From a checkpoint of a small mixture-of-experts model trained on Wikipedia.
Size: 11 layers, width 160.
Below are experts of layer 6 (counted from 0) of a mixture-of-experts language model. Rows are named router (the router's row for the expert), up (a neuron's input weights, with its number) and show model dimensions 0-159. Each number is 128 + 32 x the weight over its row's rms, rounded and kept within 0 to 255. Numbers have three digits each.
After each expert's rows: "gets" lists some tokens that make up at least twice as much of what it gets as of all text. This comes from a sample of Wikipedia text that the model never trained on. Tokens count by the router's weight.

# expert 70
router:139111130115196113082147075100177075107111088134070118080150191130149123120108102118163105140171140097133168145112154140117106091159150133131139140125143108120075100135132142098116138087056054080119080160149123153099150158113139078063137069117124133167085139192168114123134156073116119165111151139088089144069127163071187143116077151128116111123079113208152088091163203106168121082108118097142137207126122146148114158106139097174170139124140106143136095190153101153118119092121103
up0:150139119136117135082096134034161139144115141154136163128088129118104125105150117172116147154176172120113137088157141175141160180165093110145152189168116098158110158112187091125112135104138149123177094131094117126068090101122159112103148101098091083134086123130083142165104108211150163142158086076166095168128117122082145163121113159119119119093101170107161068109167150071071171148116068109128112125205077138116141143178126143104129120085126138161054151065085083127195141150145165
up1:108115170190097117147104088144126154172092130114149100148094087135104131080152138109162103149132099159062086139152118133113111124137060073124153119134127169177157115156114132172209179151073087118084109199104140079122165154069168179091127127132125110126202159093163105149161169177063135149203109156159150134152106105142121115142183065152166123124146143096102081122111055098102111111147098125095131101149109139125139113135135095136121077145087107130068160098104141064147083171141134
up2:096119182112123135178142126106120140107083119146155134063139157133034124152130152130162140130154138190139146186130153087136111168085113125113179069105088145120131084159110126132117117116121130120124086154118123079157176118132177090074137086085163104158119138175078096079117150114114139162079106150132120130183151164088132101162113123152139177192127201126106177089089128110107137110116106121122104144100074169087173156127109190103155098175083124083158092110133164141074148070224095
up3:124084176142166127136118135116126063158080099105149143137176104159072172102112164085126100075100184164104120093176159101172123133137127163078144125101135132171172165123115132146137152127154166179129108131136100208143154107158117109115157097128160080175090147156113137130074118083103114098176129135192067101086109117092159144183108143132186128121063137108086107144137153198107119147119170111173059115108162086113121154144092068078147184136175087122119088097154161081096156114090140
up4:160165089187192180064132160145127115143132135126110191169116132148160151095080125118133077129092152162088119165119143087222065168146097173096161112135133080175126083137112114081156116135140103119112157117162138098143127216104134196120136215146138078143165130055112076119152114150195118129129166106099120095137149135108128118094135091165181076123074075155135127110110099177131164137136105190135211110152147134109142143114154100124104135130157127161132135145130123123169119141154145
up5:118137158183164131108174181135117141145133140111135133133102072100082165080149128123172116153119162108107106099115169054105137142136088144147192125150099132088080181154121090125140167124138098136147090133139183060091173105134139140137136086104208112159166115102113134134130097157089142114145198134181116166130184123137173105134138099118091135214122054081092095113157047106130128169099143099086126139171097096089186115148103116146157107117118064156082152108116116111193090120105164
up6:122164212078127080105127146128194126136146171147075084091124093121150115107102131171177200127087114143106121097107174121116138166170139122120110144092115207145082185119134078127137072112210118142148110064142128084105068191172172103097100128099183157060126148157151139148130129155113172171111062119134115066179146126197146078121091107135119147105110137140122126144132103142138167128167131132151069099168139132135164141164090166130130144157156130110137144110084112141103146081132082
up7:112141082149121148171072146165169133210118149120179127162161149093124127141093151034110109095090142118160124068099170148119088147108126185059125150116122165127135140085115124058113138042125208099158184095176106160106150078086156126155168079118159074156168086124109160104158151156136099116067125157159130144140105153166155114141141144133152075127078130109124109112101095054115137076120115126136091153155170102125145114089134140094134117083116077106153145141096095163137085135146116
up8:109157138156162072148103136117090187084103103180155091115092107163117163155042118111105146178096130145107070153126147084171138125123117125156157120086089093122129103108096099082122136115115168102106128150072162155154136129105163117128164162067153123107123151115159163116161073145155160101122179120195127111141057091105160191123163191108151079089199146131135152090121190136131105106079161099127122119134067067150101151152107125171167138139131140099034158149112139110131158074114097
gets: " in", " as", " for", " to", " on", " with"

# expert 121
router:117148112146125078157144164107160164112169111137115082181095106093089167172044178180097139115134184105156101161152147174186181104129162105071125148073132152104155101103124127154183132079149088176143128090123122136163118160074154142169167119157169149109069157101061091151159148133149101137133165126154149150123089155139111147066144126111159154109134121156102119162180112128077154062162131102154105096183147119128180151086080116090131098115079212146178103098132090136142130114118106
up0:151164129132108097043088159124127149058145131159177147103092135235128135110141121134134116142056122130105096109167223118172162147120152155200106111105104123131099156095128120116118132132112146132146153095097124155148125170110154197171110122082180135128132149180113171088214186160164142134130144133117134160153122133103166142130130178138190096184154148113124140129162107150088064101145122154150079100133142106103176109139140147162136164166098089156108151089167144088124079173167092
up1:158113141084082135176156133127094178149120159076150130062071099173166151143092102159113103128084096194056160188122138132179101163106146124069150107139064131184098133130107119163075125122091168112108131112160109130078130051134050138130142153081101130133198168152153114113142164153156110084114152093095141140084156089154073097180090116130125143149194114157078129153144111123080134110113131133064129110142107129109112122165111122175115133153115095081097098091123128106156085086175131
up2:172149128124115102148153115143110150142150095110115136179169068112138179141140140142092130108205101142135148130043105125116125167082091164087079116172141113144128173150122128092075173130136124164109121098127151125132116072099120103168132153170088104035089174105129192115144110109119127104098157129114132165067140087166145097142182106143092126145089161146155051084142120105113094150111111109055138175159089137144121202048112115117160088122201136108085162123126160152121126195116110
up3:163158136128125142120116135112110174131137140132138120075152105127131159131067079119156182141073129134073149186137146139138168211143089108194136138129104173152080141112125128136150115200090137038132104156160087142158141196166131156081098184147157093169128136153143131140092155079118157126166184080075121106180143137146178091102065113124147087128072145142088102173101180117085111153096148123127110092099065047136084104154126113083137140123140101148087114153126153109124081143153138
up4:155180153154130118092082153135160071155120109128139165153105138138123163099172092132186155092221154143174076146137079102106177128168118136176126099129154129118154149175069152082109129149146126149140104089128205145187119163151168090162176063124141133122162120173141130092109200105121108204126105136116094138088093149085090146139151139153100175166105126175158102093172083093130171164131173166144080168088159096094121081173147153135127135055108108121121129093149147119091134114148135
up5:121145144112121160135147090158145046109125106141126131148116192156090107138134125077158137104093184092129153155063120077141086137064182116086136150102198105094096088133115126139161133133152169087126148181087088144076131098084130199155163115137157097131158136143171153145150137057167162175181183132096098153127129082138139142132087113102088105183087100137169104121130147144079075087084141117120150125149157157169142100188136139104145149086193106138099177171086134126079143145166089
up6:133195151142140112144168134155154069130147129121109157108173124139122061209151131082145087170124146148177089127172114135149133131099124149093129177125130119148094101088138146161105141078079112196126196112125156123047132087124137172128140083091084103181143102156092150096163115117102181186161168042115138149126114206169101152118105173113142102121143117172100173183100138075128097099122165144151122119092103148103086117169117132097090073108084144119130152103144186117123091124112177
up7:099103118101158146143155127115092126121167119172089180126036173162123128140123092105170107109090060143055176122088075129152104127193147137091132158106122142154130162170120097126155147112105181106142086139129085085148175188138053164130118122111145123116136108150138091149093164191144096138109170110101125106065157155091121136141132147140199143125042105152147165177148098171151140138159128101113215154150115110139120113157158115194180127124146112114128125151134114064131136124191073
up8:092106078134060080160083162110157141121134112116160127123122151187222082098155075122104128089124146080132121126054075099141084150098073107144134129133157114068130084184079121070096150165158131143130154065114113158129137115144170123136131098136044166140084140096115097088124128111091129159145089154156200137154127115100139150140153123106156141112118169156118142059078129152110197108095106121118122188181112138116072147119178149139181177144154130171117146116130111170099123116082146
gets: " 1", " 2", " 3", " 4", " 18", " 6"

# expert 129
router:094171153167089101131087127064109080139136161126123161162140105082094152083111103093109109159128130121188140171141097145111120160162117071107086163099135103168117153158142147095096122166208079124208162135123186124110100086176082109117148168146099162135147175098113172119099101122110065110099163096100099151156133126109081118148071113155129112154125132086123135115132104187150146098159135127142141152116146174115156077069135202192172104179124158155057094100091157179150141163115158
up0:142113109122120133152172127115140154136183117108154089127171145179174137155125090133103147182082092102133089153121161156127148157098084103159074099177094128141095135069094094118118173107117119143054131138151154161100171138144096091111105177138161141159119200119170095106207116121116073107198144098099146115073159105082127094171116129123049068077131164113171090157185155172121122115142149115127136099143142134128045119102076185132099189167133158137085079102122110126123097136135098
up1:149084146133074107150087117088125124171103158122148145106139116163066160107139120151082105118161127133109124092131099137124156056130112076109161159112135184068105094091157156106117224145143058200083130079155146148119158135110153119166086075120167134089148152144117139115099155164171190175080083135148099081108105107121183151129117100182104115186139154165086130108152125159075121128122158105133108182151119121110196113148172095119132061116115070094147152130156165141135126069112079
up2:138128114101077146129144126131111114106116154164138116103174103128129126095150121137184100108150187118101120141104167142170124175137103104142192172099192162076149129189093154182162136093039098120121085186137177195081148085118190152160141141103136146141128091136082114186137135168148126161146156162125094094130137055080118127124137135097160106074195131134140126125109141105150114080086068143142129093108142120087127150098123150106068141118163162093091084134066053187149129155169122
up3:124123046137192160078124198126134094100104135113168139130047127135128093140165146160178162131143160131144120146096135088137137127125154106109087136164123121127104084107164096121106156155174111143181106122169142129182159130111099183034078196150103111122116181092079121146131152168119087119142107185132214090156080157112144139113184123153080088132042136105115132091167136121135104144168117158146131072131154147102105179071119134136149117175132074152121107157155166099151098098127110
up4:117125066090099090170106197108123131152110171104123170157109116109106115086144179118095104137076130139095076100125099109055154142100181094153154078101125123123151095123048113130120160109091103119120121121137134102144160115136091137140126134178127174123120095124150168088165076156156129116140104092149085154081032137102115146132085101185106127122098116108177123159092149121160128174162066088134123095106204093109102149141056056123140078137086089158095126109117200113130132118117193
up5:173110073125107113117129106106103128212111154198130116146093131094150160124125147077185130123121157200129180085109162153137088142070154164093125218105132119072108096134107162141117130117101099176121145146101191127122169143120140177109102115166113115141189138097109093134147173088157161154121171178106112078123177173100151073100093120148097121155171174130114141131179145167126135171100106147194116108174121096093164112118147111130160122074111097117150092109151101186137165196177098
up6:099094135086140159139133101116062103100144134114162123104099141148141140121132157143115136164122162128114101121149099049141136054100145069119148082103116116123186147194102106144111129096081139123125102099143174180108146179125180158088088198093099068186196137154086138133140112166160141081090121124128157128122068095102122155172139120148066143135100121130103176115150089171066069152098134099141149094061086147147122156147059153119078088141085160141128110100099113107142208140141151
up7:108120139176151104119171155156113068150134133154105164160107197119140125126145116146116148151062065168109084102116110181109148152127128093106116063077140141117098175088111188126170144113133086200142095099132120150187081146086080119100072111167104107121139095070169158124116161150094172137121192147125135145160139161108163060095227092125104073134102146111207142121159070140154101117116126126142114140136125101113099127138144121111118161112171132134177169145159152122147040163136148
up8:150180094176159120094195182089121112121111103151078154155053125182173138077121075124123132122137126132116078129158110145118138141109153093136147112110086097165089090143157141114075236187121143121075111147129101189136139104107139148102085128146107115114132129141172044082135161034106145139136122169152176109138127124178171118109116110130158091066115107154152115129141100137110104102163113127147067183144073160082102118095156109147129079145173144121097152107103129062123154150169139
gets: "ta", "do", "go", "ko", "no", "mo"

# expert 155
router:162162142057168124131173086149131081172092107128064096095159164158158124165123128107076104105162115106096175131125182157136124126143118130137096146152120100107103094117132131128164189106145082091123134144107119191144205181175166102045163084148190077159164127171139133113131174079077129157127133136093097101083107167136127115090068160115167064110116106167110092117116118062158109122073107147121108182155123116169101123123094112182149117125166139109163136133174137183125115085151083
up0:124169123144137121107156074095133166146104123187142149160158114140130136111094132101169119100126091097131129114157175103171172132125156153130183068132118150135102137150148124094104067187148093206128095068082139131136144099190094085128117151121169078187124112139108168097084167174164110177048149102163121165109119132094179167175119155143148122143085075132118077119128106173150135089134095081125150144088128164141147199071111164158102183176111092126135155155140163135094098138104051
up1:157097107134127142130180152121170139124070150155092136091116092120153183065094155119185120119138170131176057162169102147174117102115148096129165169159171094100113112123127067200142139085102163095164150125154138179126140146128143104116159113131108129137097086150098152169151050097220135099140061136153153169142086085090110154148140146098127141080141091083088173124120186098203125175087125146129214127144112185141118128170170133148145134107136105151118134153157155092161156112122140
up2:162128118144157104173113096118076126089142117139115134170105130111117121066095128141134108106140170104061103055144130179072152063151117158167096143143164075154171146119121084089101113086146141127076156076112110111076064117171131106118160133164104053161129113072139124131076151167137110092177123075161113136136122145103119171131139163169043135087107156109143108153166134104126121073125118164140150127155083150135140114171162116148118080048171116132108097152071065071153113166124167
up3:171124120130137123104119080118111040174143144152076109092099096173126096079166128108136162139169143196140098122113151171120127079120124072167167092138113151180141079096122161171109065094134152123117161169135176142148077101156138134155092128152169106144134149140159052106150117136090127046161148131147076133108121163113137123108158082137129149153107176070153121127085088091080112102108188127197058065126084112112138116144223155093093120129117122098098162140157132142146106113117148
up4:145167102107150161170127092137134169112116151162160124167089103171118139145114175074125127194129106183152175159146110168128126095075067105108104114147172096168190115160142105202168122095147110113110175164214130097107100117182135153096152164124138068087123093107158120090128090143102141139089146102170112115125135076114154115127154127199099082160056178174104127112106130163170092125221070139110123139179143062126161129136155095114147146129150171142127128126095130159160171116123121
up5:153158198110120106195089165183103155141136163102147156113168154141141114144162139145110089153102131176146116102121118111139126125117117096124184100113129155082209130109134106164107136082118090130174101143134093152120181096132128178163119148189142080119157103106156095116173104210132100077104068121126147081118124125156131075166105129174117196075155124114160072131124114092131165108179152152143099090155150151147098052165076104187137128062112113101169159080127116139052132141112160
up6:136117169159156088157160124134108092133133165102074102138056103096121162073135107126147152144103167149131144104103132051110091107098028082118143144169155130132111097145124102118128156200119145198105093181089192162162165111166110111121138163188128160110110137074085128107142144150097143113089147084167185154062162133129167117102151153112159130157186162072179114132101105146141098169115161117094118153140143174105100117116097169179101093128156059139141109068122104075102152134116137
up7:114149155115104193130120171173101160102101063097118088123155080177142130175140104145098179176117150143132084176088120088099161101195161121108171137087124123134081094122109107207125093145149142112143149173120121147126068173095142155147201139093102166106108135136108115155109116128134073123132128154137174094156078147130120117082169115135144109141208156135094167165127047098139143098072139108072160176120111103126159148120125102127171133140078167141184196098130126080140170107077169
up8:134062123146143144098107149161126160163100111237113095130141145114141115115173132105137113185168112096141130157104158198139160138131168115141115174150138152148170184130164128132092118155074091169149189133097073112094121111131096144098162108128118103165107153115100147110175178119093146122160127094115131180161198144100183132097106171130083097139104094093124077130097137116048155154101123156137133040156145074137093107110078155166102093097153114132112108147096169184142075109144059
gets: " of", " for", " in", " to", " from", " with"

# expert 106
router:118113162155099096110153103124166070173111129139153107173142086113105069140121125120141128144160165128107136135175125161122143126163072080171086156108094142163188079086203159159129129186162164165092057111153159112121118112103160134144139156083108078151150137142167127122110078139128144131127097142134171114170150165104148115092083139146197127131141142091086132174103073151059151114125183118136133059129173076110144084070112161147179126148066173163119197072100132113134101152082121
up0:173112103100109128130099145150116121168139174175055149121110077147157075134122133170147131153085185104169125087159135088085148111186109117110105128180174120072030121151158092167120131079153096120149125182113070134127141160124112140116120141157144155066123180143118142111126075155107102106154127120116123158137079076196159103174165172103132083116129174124117158161203138203111133148093121071113153174173134108101104152090122124158113096101133156119164122170109122196088165126174116
up1:171184134131097129083141086100156127142124129168109077122129129104078134145169156170117139128141121101149126120105108151128117136107076111180158089149157171207099172131127130102122132129038072145107135130141157115162166169153143115127076062109131049085148145066121176170157092080141167084115094109142091144147081149126196105112112175152114121097113153150144153136090140143174027110149140174105095175150106140145137151199123129071063150112170143127116144197110134103101109123105119
up2:097143103203153132105072161091106117093169173152089102119102126087212107107102164167130110184088138147140156058124144143108116119134161086133171113131147155107136156152067105150149081099150095163148118133091155076132105122168097167133134118118187112087083067080100134123098154118089062098098097169096116127108169145103134134139119116164183106134129161104108111109119057161111075140125159183065098103100121133167151111082141076144121077119177131115086127134115081103083060183135126
up3:087123123166119084096136109071064084053158139159111098123191157090147129124158171115090096118178132136135123116094162144123134108131135144178123139186123153050162112141103131102143144158114097111136094108065109118128121110108153084130040127109157074157158136129167207095105101159050136151156114108088160149166107118147158125161121105151116157164097140144133078143156197170149109178158106171157100092139125151109154186083066086189122140134149147093155136155144164187144140103096094
up4:081096132169166067156121152156122112106129079147140148137084078116124141143182120182158143121097105129102105141131167163161139117176136136132131059132162147128100081137153166102116081203110123094144156096150091141133151127142095134133104157120172103176103094130189084053176142139106127117097110167138153088168144100111116123112163150089153145151068160083077111113065152111137069103096077151111137191081066148124114122147151110169106092178108187103140104175184106049137125129126192
up5:168104124155177129120098123085181127111045136114112126093069113135171125116194104194146139192123119170100120155147114131100085144154156154150138075115155144130102145194173150115193102143141129065127142157182151119118153107178120165104105115160099071152106180128135113074113163143061155137073164112117144144153163134066117135094083093131096100108109118152145086149175160135104080134143092238151097118155127092122106154162080144137119130082100158141104132110115160189151122126141184
up6:064105116139157091205106150069105153117146094142112106105087112164136153128129094113088115062198132127121112175122199098152148150115111113053097120175185152195167155138042160137098146132120165085129143101161143186115203086148154068097139097141123124125078180093131138120113103087149118113108108095094163151151111148141153134129163107120125100110124120165096142111153105169161077117182185129114131124132148217073083159160153137136125167108164121148151137136103131095095082146118162
up7:128132181146114153109122128081163123102103148136167129103068106128116188140168106081182108138133139185149141137141097154138171100110159204093116121096114147106081111160161127099142086087118122161160120087110156103135106166125146146110161119108134128156053098188076154133114158166101093137072151092103114130129075161131091187150093121163086130079161169141080090197091123136127079088113049066137117140138101102171132149205116107149142163133124106181086120109179109093057164153144110
up8:136148119128119131151199151071177154140168106119149117128102151179139094121134133104122127111086106159129070086134126115148162171107095138139133089140126109114151083089125165151158108164116159075135172117133107166144137118140116116130081107131145120086108117113184182072141156119094094138231091119145126070164087124171123100163172185080099124101034154175110076096094129134103176148077134164109104120131110117138135091156186131138091199074168139164094099116149178157103165071070144
gets: "-", "'", "–", "/", "’", " \""

# expert 99
router:136147141101063140063162162131110169160130196108165149084136086098121178148134072124132103191114158090068160130136126178149064167165120101121129166120147139108130107074154118111140105083128080087167107098105160108145100168217129154156095152144107174175086127126135088078131099112136129111091085144094132180149126175153075158131058141135167107181150131102162128110106141173079128146143123112145133091191143155104201184153093073136144105145120173111075107120114122122144079117102141
up0:171134124143125099157121143146168157175141129131156102180137102067174156066148176222135124121136126070115100113076113115164171166135083094186148066152108171110137113119134120140133088171102123121086108150139198120110177142119146133160131161107109189126146146166145233089131169138106123142097173136114072109145118103140132068167161154132099116146135114190182117180137153133178135124130113107095124142141151065025110104127123123076144125151097179157111155161116109119144113128084098
up1:124152104150126095113154142117139132140134108193150163139147097069144065106171086204116136098095149134116057147151179150147129146126160074186104147142074083114119057164102134145131124165189123131107135115122111093202073205071143112144097103158142142149156131158116151156088135079085132115108131071074112140153112117133112145173119073146106163130110166138138182110195159197125130089156144069086074127146130141144114108137102096123161138171150153106099178163127154157150186115120077
up2:118100144073115088067100182118123151115133119099137086120180104144076173113090160119152122171135150150133128149201100154100167111160145053123109078092098098088141122187115104068152146067088111155111126098163125099170134155059120083186109133072078101135139104082122150137057102115070113182125147092150155104170099108164138103099122161144085119107117171145135070122122165132116098140116059129128099178143075126118115164163137083171127144178141130139128175146125125130111112178167194
up3:147105107104156109094137186171145117134112095090165180147111202169176125199148118155179044092163074098133134176111159130105159083158146140173143090120099123134122155169107116083107131157130113103154080121164134144109108070117126139137037151104137076171122127122158142090116160140144195108105162173101122130194119101166114060122122083166171162107135118060097084135128134122118044121144123165103164122149158144136127101097104117096070143126084134165169088126103134131127120132182171
up4:077146112075109160180126171145140164112135099114135109180171126160150123113129136174130157140120201149120098102142100120110130150171118055175167152114082156105137111151072145088082083162130095092140137055148137095156111134147105107090067134129133164126121165109180113117171089102121169161140150135123064118031134159112111067155151147175095096122122108094145196156132102089084116071071121121136068123150051154157148142124082108118105167132119128088151096110143164144102127121207140
up5:097136166182112077112160130119067143127135102135078121157135110127214143112128091144115170095141097148068082149068134161097151165117142174100136098123138151067114099110180148112112070168139108138115150148138160187127132079080130158152077155143113162134180173069080101109136154112102154131108151148109101115095143148043140110057098128104116160116102164117100152092111182060140174171126109143160191172142124114135128133094110066158123102173180147096139094102055116167114135158141118
up6:131089126124145092096152122136140135136132191204137081086153167139151143121127103124171109151104102155185066051101126094114128152139169149105139101125175096096119197153224173176109109128171176109133118123110099104070178169138134141147149108084144124088174157098149128134151187135162131075164159139117147097092101175098136151146152081085126184139126163154108120120107056080132124143131096100125075103184106179085133105134148091126096161122156140102124098113125075152204163114126088
up7:115116138086100063163130123122147148111165199156100116141078146153180093083137126159192136138164182126120136183113134112124119114079150119112145149153141144146058093203098104155107111117122161108151123094136080122123159132137172095127044142129110131120124087137123101095106076135106099108165116159125083183155119087104137129118092138137123090143131130193127091138110216156100148140197123113112171120078153118190157160165145087194121077133197070081104152133176062115130108133094158
up8:136173125162183080046135128108116172129106104163143121167085154132154139094132090139143097196115123033109104099146156108189078133160074128123118138130144150077105164101133123103087153113120140099108138126063134110124134172111198117185121142130186081148160154136150174093153098107137110138156133094123130174150101102076148156149096077073110074086169095173134148125085095152100102112107148134134162123071147125103081172140144190076155158083192126078115155173122128153100118133177141
gets: "-", "ti", "si", "ho", "pro", "dr"

# expert 65
router:158111147107131093108149113132122088098077098109103095078147157109140145189099169114113115078078137082084157125101140064058145122138130135112153137090064084124091145146125112149137146108145068123126107101097140179120183144173140076117149111111094105154074106156107138164077157082084103194112166125131133111072105119148133142131087158152046089125105085182146074075108143094171162133117103131072138166103156145123107153126066138183157161197155134132149162177070112157173127158123101
up0:192112119127133128193120073140129123174114139161118158172175055145120081105159116130148115086140106158078144108080161162131145162153116153122086122135188094130128145100158096143124142113110114126160136160094065132158120084141071124129155144132108107145109165133126097073196121113124097088134174118178085110144139109119140107099141118176124109163174083169093120093115163197123187122173126104168178144089109075176123143119158094137192151047093161126100124064114107184087041112129128
up1:141133083145105182086097156095141102157132143153147154119109072140140173104175173212091117111098109178100150116124154121169132112193092135074108081101142166094092092164137085140175158128124109130082133141147123113126111139100106111127100088163104089136050139127066097139203139099089098178064092195164153134208132119140124138173169124221129108176098126104139135085153123157163117154107108130186106134112058112161133156078125111151166094120116142151109126123142155171144159100148112
up2:117097174105124179111096150140158132161174101153080125133130112098152122136113114113094117119121106176119145138190121151131126149143101124099099114162061149132190151113143157148109123124140178121120112168108165147076132183116110155076170109108158071106187176175139093160151112117154125053092092156130115071155155138120177183082147103107099153131129089102111086190167100094084113182094202094094099106143115119101191160132155064088094154126107150083164091101095162089132058132185140
up3:106080104128032128090137168088075228099140109107111161180090116082096164145111106130187118144138122116118104132111121180084130108115132100120137140114144142119098137138097129107139132130177147137103178126184117072136169199100164100134102117176123097152023110022138103055125134127121146121147106136125127092104120163106134141115153144221137159148113123160143142167122104176136102122133140187122105132145169125172123168129118095094127093161140152168106111149129119081097152195150103
up4:120204117127157111085168116105135080110159162167132159106105101168128138136112115167123128121152084139106104138170125097177111171180151076135115111182116086135141127104067140085124116177124110140134137125104118107164093103153123179170118133086138144127124092099048166139162145096180110096147139179121093112161092116175117112109150115135100145116108058144176122055122193125120074112125129129186082169127114137164183186101154137110059173132236131168103155160122088082114160105125085
up5:052122183165133147149100080124119152145091146139099122082139180149100086097092097112154131123114154132136154109136081103138090079101130176156099123126110118164123069148089134082191109087168157100097133084131157092082127131081110070121175117124117103142093142101155162109116151157148139074093112114149097128091157138119124118114091087134160167179116109133103102173150091144135115128110105082128128132175203154139213103097180048142121147118062144146121066067135130063079151072108180
up6:178140055195140078181122130113110096128137143060187148125115127127084143102158094116118161100081138114127131131124175088130170106156132128077151117102167118114135173111108142049058132119113135121143127171099165157068148124125070127142129122129101146142174144110066136131147145107104106180116118145130141089094112107161156179229134131163121125135069142167162094132108151120101133157163098127146106103132070117152068093054128208098138065140082148090156110118082086143172084142130135
up7:076135138155123120157125121138189158148157113147115149129128129079162150138123144142150113102053177119107081132110118112125142174148163106100081119115097100119117111149101116135140162148201146172146091076072126121127073076102157098134125202130112076091120169118048147090087146148216088163077075135157134125114112113107150170137118101154152153153056114121137123063092126182085119094122176142135140177089137141074133166113045145144168132150131092179095108167074119125100170156153145
up8:090110114086143109165109124210173163144121145139142117124084140165099184188145085121131070165140154060112110120109150143128097092130125103168125105108162082100103133084114109073168068124141113130115134172145125096204139203077062177101137172098105106130128111132130127159130127124130103136181128160169173150125146127124142164177147127140152144189115158096183112211163098141085110122156100101153139068187138112166075098187146135068111107125105181155120111096182150121151120117089142
gets: " in", " of", " on", " at", " from", " to"

# expert 37
router:145072124124063060100143116111130102106116120122114156134123133115093092162108116125175087141203162158085188134148140117093159165113099109135146149100155164124165158121162144048081140109160094152100087087183153108188115113128156114104120152110075170160164134138159110164092107134102096195137111068169157137031150174147119127129115134082149162122146136080129135128139125180099166164168107100153152079147131147096090110152080170076103140145098099121119152115187089083146134214125158
up0:109115125123169152120084136144095155155113126139154159146143162103086112102118130125151132110148129110118151061116199105108125162060125122073073132179096111117119111135147154104109147102153168090109121078121143174145151069132122123146040074145141122105153134153151189143085103145115126070146139088115105164148106092109147069156141098145153095177060104112166096189207153182146139161185126151130157077118146089174088190091077189118152158166147123136128167144088139126140105193073154
up1:057136105135089112122115122128134097108120180155140088083102176088070138102125139108166192190084123089138135125108092081128163089127124151112122119115194110071148148168048130110062149177178113123120185106105105132105143125174105096106155102130159086121156139137123075157099130100131092120106141118129135169138162092096209170097167148131096117110128045149172212134104133109122136099127180087105155176122152106157129180167193160097078108150125105159154157121138103137150081143152148
up2:143103157147080049080181155124150170107087143139122124080116123065098099108126140105091127113128146153139112136185181116074096130135086166100124119101126064160112096124141132082163116180184118130103150088112099141124146187092118093104085098138108079215161095122101140100110124115146143122113147142102066051116173061191083075127135141109167090151113105137112181116117104117176139131106122172153109133095158099164088078114091182177189102094108112097156104126109120101098139162164105
up3:112144143176123155076150109115115107151136129157148108142106173158148094164100108156140141202144132139191115139122104142154104156127178093160177127070071214105113174178106155071104051131152121115150122119105103061131155128132126126159105093115079109142099098117083131114164126154181111183129147118110056138101114089100134105138075172155047100105099079107124144126114073166123188137125151168121063099150073215129155121151104158124123160143164116104155097152153105146134168129167168
up4:122099091183095088081089078075175097155120138096128152165097125104076096148138110132151068136101104177109132079143159132096088076187124136171125133123120096085177192127099153056166090098124085157132130131109155088096147148131117161157155072104118083108085103143111093157135183106198083127098091090050118087139122113098097172140130147102101158120109144167065130150092192178141117129179172156107127120151153098111110126177171164126109093135163170128161163161138152132080135128160116
up5:089143131114112157092159128097097134088137163098156108075139131098194158094114118126060113091094090132174122086073122136115143126187179147098149062079159177109160116088096175150083149098118163099107180122130164055110160085123145078167067161141154126146089132094137165084108144139161134085096078090115161130091187102104159177169110175108145121089129093129117124108139100132171163157130153193137155136117136054148082156154143110084110122127118060137161108076101142159090140130127174
up6:099179116097118105103111144083121105143114135166127168079147108125202128132086142169138110094158109153152129128137140103110071124102087096122164097115167148128149111144119079170152131144162028103125108177105113084133096114143094089114135128135129182105096125059077116133136150111086165140090038141103141052066125152060129077105127139160110142135125169146095146105238162139145185160086139135135110148122116189150114134118069113067158111155163102137146078125105141153104167098151109
up7:131083128145132096086087100174078190146114094099095143170125110125123110078097180124159093122190137126138116132133132169120125145140183197052103103156110118207116116092080164084154175108047179079132177118109099148160132173124137108093056121082132153113121141155139158101138109108110089146134121101132124200126164113143156114124112151104129173228060104123091126123116125142115126139072097071132106163114161126164150125097117115102180105105132075124092159133171141155149182105113143
up8:165141094144077140140114123124093150154144146138142100108189096082217139107097133134169114098160172177099114091133135113164125159084051123124073076156107153086138111189197098136082152175128162057108180088114160132159146124135185153130094127127128135162119140101078154197112112105118103140166123142138170200074141083120138167187137163180107117093143188159122161094121186134096124122145128094120137168184132133080125098164077141121120129115167098116160137167086084155118122121118093
gets: "-", "  ", " •", " Pre", "De", "Re"